config.toml
n_layer = 9
d_model = 192
d_expert = 128
d_shared_expert = 0
routed_scale = 1.5
balance_loss = 0.0117
balance_bias = false
init_std_router = 0.0267
lr_router = 0.00068
vocab_size = 11117
norm_eps = 1e-06
beta1 = 0.95
batch_tokens = 65536
train_tokens = 388400000
dataset = "wikipedia_en"
Below are experts of layer 5 (counted from 0) of a mixture-of-experts language model. Rows are named gate (a neuron's input weights, with its number), up (a neuron's input weights, with its number) and show model dimensions 48-95. Each number is 128 + 24 x the weight over its row's rms, rounded and kept within 0 to 255. Numbers have three digits each.
Before each expert's rows: "comes after" lists some tokens at least twice as common just before its tokens as in all text. This comes from a sample of Wikipedia text that the model never trained on. Tokens count by the router's weight.

# expert 33
comes after: " ", " |", " /", "–", ";", ":"
gate0:145111131147086170123154126136138101114128099114127150121136131161124176111132132145163115160107137152159150127144140111130176160128150139099133
up0:153115107135146155139099143117106137132127114159160135122121149117108175162130093061127103130120083134144145133127076188116088098103113175167129

# expert 17
comes after: ",", " United", " in", " of", " New", " South"
gate0:191150129114104121163158096074122098165131117135196135159204122136120153129132137112143113113112175131158120086175117147156143170123109145139139
up0:126137166149156138125139126088152142137172135113131140136160080115071152138137108119151129108112159118132104143158110147122108140118119151101109

# expert 23
comes after: " the", " New", " in", " of", " The", " North"
gate0:135160134125128136102134092096141140138160077178105142134106152125163133108118138142121121144151111149133103167094128118128122119133074112074122
up0:136089146111144126155102120143118084153159110114103168144174134059098077139130096135127152099138152149124146103157104087123128139116147096136135

# expert 29
comes after: " to", " and", " was", " is", " he", " were"
gate0:092126129094168105143160132169112144100140146142148104127140152111168124149124124119155097115104154129110100099058113125159167122131114097119161
up0:120118157121162133077133112161118128094172157156156124137097121103182115073117112139142102116134132132164156154132139104155132119117106091129151

# expert 79
comes after: " |", "|", ";", ":", "″N", " Win"
gate0:161111133120108101169129158116131126105145121133147125133128138124115148116100105096142159106161130123106128140154145104120150120124081096113123
up0:153087116136105071154126143095080121098147093113125126095136127120115129088121143118164172092121124135095121173148160110142140105104080101119103

# expert 59
comes after: " |", "|", " MPC", "–", ":", ";"
gate0:129136142150130128123174091096094146112138168101138115134166113115106153154144165160103116107157154127147125130119080145142110149111105135123121
up0:201087134125074115117150120175072139160141144118144134120126125105142131147139128137108128131124118144152148107132130139153138134118096123125121

# expert 50
comes after: " was", " he", " to", " and", " He", " also"
gate0:110149112094135151155112060098119109113145167159135141119137164152125150108137112109132128105148146109144129129135180128142119080133098113106095
up0:129186148078137135116140156107108149143131148084101105090152124107105128107129122142099135142158167113090146140117120126114120158141111106135149

# expert 80
comes after: " the", "==", " (", " a", "-", " re"
gate0:111139181122130130108104109141107144103177156102131071122148139067146150155141137161133080130129109133127127112147128127116134154125142133092134
up0:136120138124118125156170176164125159130118150108115132121123107150107095115109172094147144100130156107127166136115130103117146171148153129122121

# expert 71
comes after: " ", " (", "1", "3", "4", " −"
gate0:155072124118134130121139113092119135133146102176159102081138113118119156134112108133123130134117132162165147129123165142127093149137164097182110
up0:113053160143128091098125166132179157162102136112159103138113080080137154150095163131112158142137109124151141089134165144121150149156121117177088

# expert 34
comes after: ".", " of", " his", " for", " with", " and"
gate0:123152120145161132095149143119093144124143135102112153137124169113085130146101127130133140130119141109108119155106115175107129163111147156125133
up0:121166123114115069129134118125126166118141112128157176126148135119096098111091133147119120111129117137122139113147181188100111166112149127163126

# expert 13
comes after: "1", "–", "2", " ", "0", "3"
gate0:133106114113129164126166147090143121078157168122108086141150101111149096136162100101104129143104129112078120169108114125091095141148126132177130
up0:122099149145131135095131148089087142126154147116092161110088121141119143096128120124085108161115102096108093183115107111070123153169164139101132

# expert 81
comes after: ",", " well", ")", "s", "\"", "ers"
gate0:138148136156083104137145116093122165164165114160089144135129113121121090116159167172121136161132173116145160147131159156151125110113101116157161
up0:078142149128157103121154202153118108124060124180121122112106130111104130121125148109129106121128177121138120090120142162109137124140093151126137

# expert 40
comes after: " ", "0", "1", "3", "4", " —"
gate0:135073133133112188155123165143160093095140133109133177138126102128131129100106154166110147155132143159122089154164127142144143161141119163100129
up0:131157123116154071150119110123140137149134165088115077126149121136133122141095098104147105108128138138136143106138108133098088114120124114141070

# expert 11
comes after: " to", " he", " and", " He", " had", " not"
gate0:157125129144111157158120114145165116106128125096144125141101116158124124120107120162131159087166121120101106151179159164130154105127122114114130
up0:104101140167113147166173153127140155114107120153153108103145138114172146134129131114110149086155135125147086120145107137134167109112105123127126

# expert 91
comes after: " the", ".", ",", " The", " that", " he"
gate0:092073153103113117126140128126126124106158151113127147124102134145106150127156095137181167104138112159132076138134141139148131093126106116113172
up0:153148123126142090167154120128164097135124093106122108129158119119152166118110143101117118131091078098132115115162140111107135146141134115143129

# expert 41
comes after: "0", "9", "6", "\"", "3", "8"
gate0:108165150137118112108090141117099096125111120155164122140166131133126173135166114159110124134158104127142112124117097138135105138115127100138129
up0:182110085122122126176142141131139147168150123093109109078086121110133131135076136115135102115119144127104122109166108147123159115111147142141103

# expert 20
comes after: "0", "9", "2", "1", ".", "8"
gate0:100121156184092179131115088132137163099131119139165119191128125136100141126094143124140111149104131125143129139101172114113090132129105165110126
up0:111139130135125137082147135097064152100142128094093149167117093171101141127086162133082146109114161125164158134137142155124119189151143158176123

# expert 69
comes after: ".", ",", " The", " He", " where", " that"
gate0:090133120132093130098175140126118145117153108140145108143111120151125137108168106120164106087104128138105103122168150128135086137124117149151093
up0:130182094120111094139132078173131123164146105097168126117110124128132100093095172158156152140096182135143157099148138100093128126127133103115151

# expert 47
comes after: "°", "_{", ".", "0", "^{", " ("
gate0:099092153165181163124120158123134119143156125123092120112143096109098109104143157150091159130096095087188122173150101138138136153066137135149202
up0:128163105096098055159128154120117119126115152167137116105085163143107127125121138080141164081148144199126139123112139133142148110124104112132107

# expert 95
comes after: " |\n", "%", " JPL", "\n", ")", " %"
gate0:133127159088113129120146171138155169082143134111111131171168152167112177112135126119139115122132134158134117185148139085063105126109139094122100
up0:087134092131125099106140123167139092128127137161130111098133145127127088150126147141140120111114155109153119144117118159128142083077163131133168

# expert 5
comes after: " the", " a", " an", "),", ".S", " of"
gate0:130125160103100123167117158117169115107131111123080124122145155138128111115095116151118108123166118145143098101122172127169165138115129167156114
up0:115165104150121140106130097133155146099138143120148104173112116113153165124146141158113116110107177133126153118139101124135102074122144174137127

# expert 78
comes after: " |\n", "\n", ")\n", ".\n", ")", "4"
gate0:140093087159088099139127149152142146104124151146141134102116156105119114132126151113127123160155114137161177133131131150137133131085140138128114
up0:096168144113092145128131126083112140128125129097122116120135109134151131125173123126127115110126141105107104118109119135161115146113112115113107

# expert 87
comes after: " the", "-", " and", " of", " a", "=="
gate0:097121165093124153099130095126073112130114106104147142159122096133115148144161093162100129139109167132152142127112163162115159110165124157138126
up0:126138099077107144144155111151082141140123116142161119139150099119132100157145109169092103132109098129129152118148113160139142140123094137137139

# expert 62
comes after: "5", "2", "6", "8", "4", "3"
gate0:105118119138100106130132100156101098121105135118143141127113101120164105123142185131171102162132146168135144098121128147128127091147148094150178
up0:105114115145109129131091139140129128135149138133159165102096129130130160109180136077109125129161178119097095101127123118140115166116109130093135

# expert 31
comes after: ",", ".", " due", "ed", ".\n\n", " such"
gate0:127130136134116133127138122133134137134113115109122107112195114048092185129123132067169130152142108150139138128125131138125168135126120132107115
up0:093163097124119089132149101114136110179137152098162103104131077114134122099114151128158116111131097118122140137135142114104137126130136135078123

# expert 64
comes after: " |", " —;", "4", "3", "7", "8"
gate0:109149112125160138111133089104118099176128114168084127120122117162148118117115172149163123120137141138146125131134096086090145072145114133126111
up0:118164123099165134153173085117098100170125127117075122105135092139169109081125130182144117136121155131131157140109136146117128147123112118083142

# expert 48
comes after: ")", "5", "%", "4", "3", "\""
gate0:103103168136109119142164081147130133124174061125146123161151107117177151129155092135148156143130097112124133092128117092131140119133129129170128
up0:092103133159107133176128145148105153117150057126143166095151107101115159131127103145090132106130064103131135105131138124157104137173132124132107

# expert 83
comes after: " ", "\n", ")\n", "1", ".\n", "|"
gate0:090182132097135164154099142122135169119108092149083164157142123163121149097119138159100129134106140146102140134095105110118150136152142126171148
up0:162092097120122093100143078132108122132175162112141113099130120113124098155155143156140143096141145132170135131127121123196144103107114121080111

# expert 86
comes after: "0", "9", "1", "8", "2", "7"
gate0:144097149159123136138151114142113114136129142141090157110107093098140131116145135133143140143098170120128096127162118114181141116158111112104142
up0:077125135120121139119145146133131116115138109130133102141134098103130141132129142129143153148113073141160190169109109118091143110110131118133109

# expert 46
comes after: " was", " is", " were", " be", " are", " been"
gate0:116142136095106115136172131104112120134115122112112124167096117125120136108121144178162160093123133100133111129101147119136108133170144123113103
up0:138152098154156170111128108143154129100130141148098105143088136181122183110122115144141114153110123143157140140137140155129137094149145126154147

# expert 55
comes after: " the", " National", " of", " World", " International", " People"
gate0:082153180105164137107114109102110161162130086109155164132153105131149112095108138156163084150121144174132143099137121155109092130150144117120126
up0:154130137107148147162079143119150132145140133176091111147090137126128119144140158106147109137138119135169083125167164107152142137106144110183132

# expert 28
comes after: ",", " in", ":", "|", " |", " September"
gate0:115098160130142129149158096080166121133110121095127143120116124127171142134131145110111136129122154125105123100121112132106130137114157088157128
up0:130145178158129120141137170078126137127118116187145115128139183150135127138123130090127112141138130140137097163146138129125107140132090102174123

# expert 42
comes after: " in", "1", " on", "2", "4", "3"
gate0:127105132132093106125132096133098124101136125115142131135159117122123174104117099133162108140078124104074137117114097114139126125140112143148139
up0:176110125146102117123142107147119140130138132120166106115121108150145167097133100117127102130148148113117111140086107105102109111112140125157166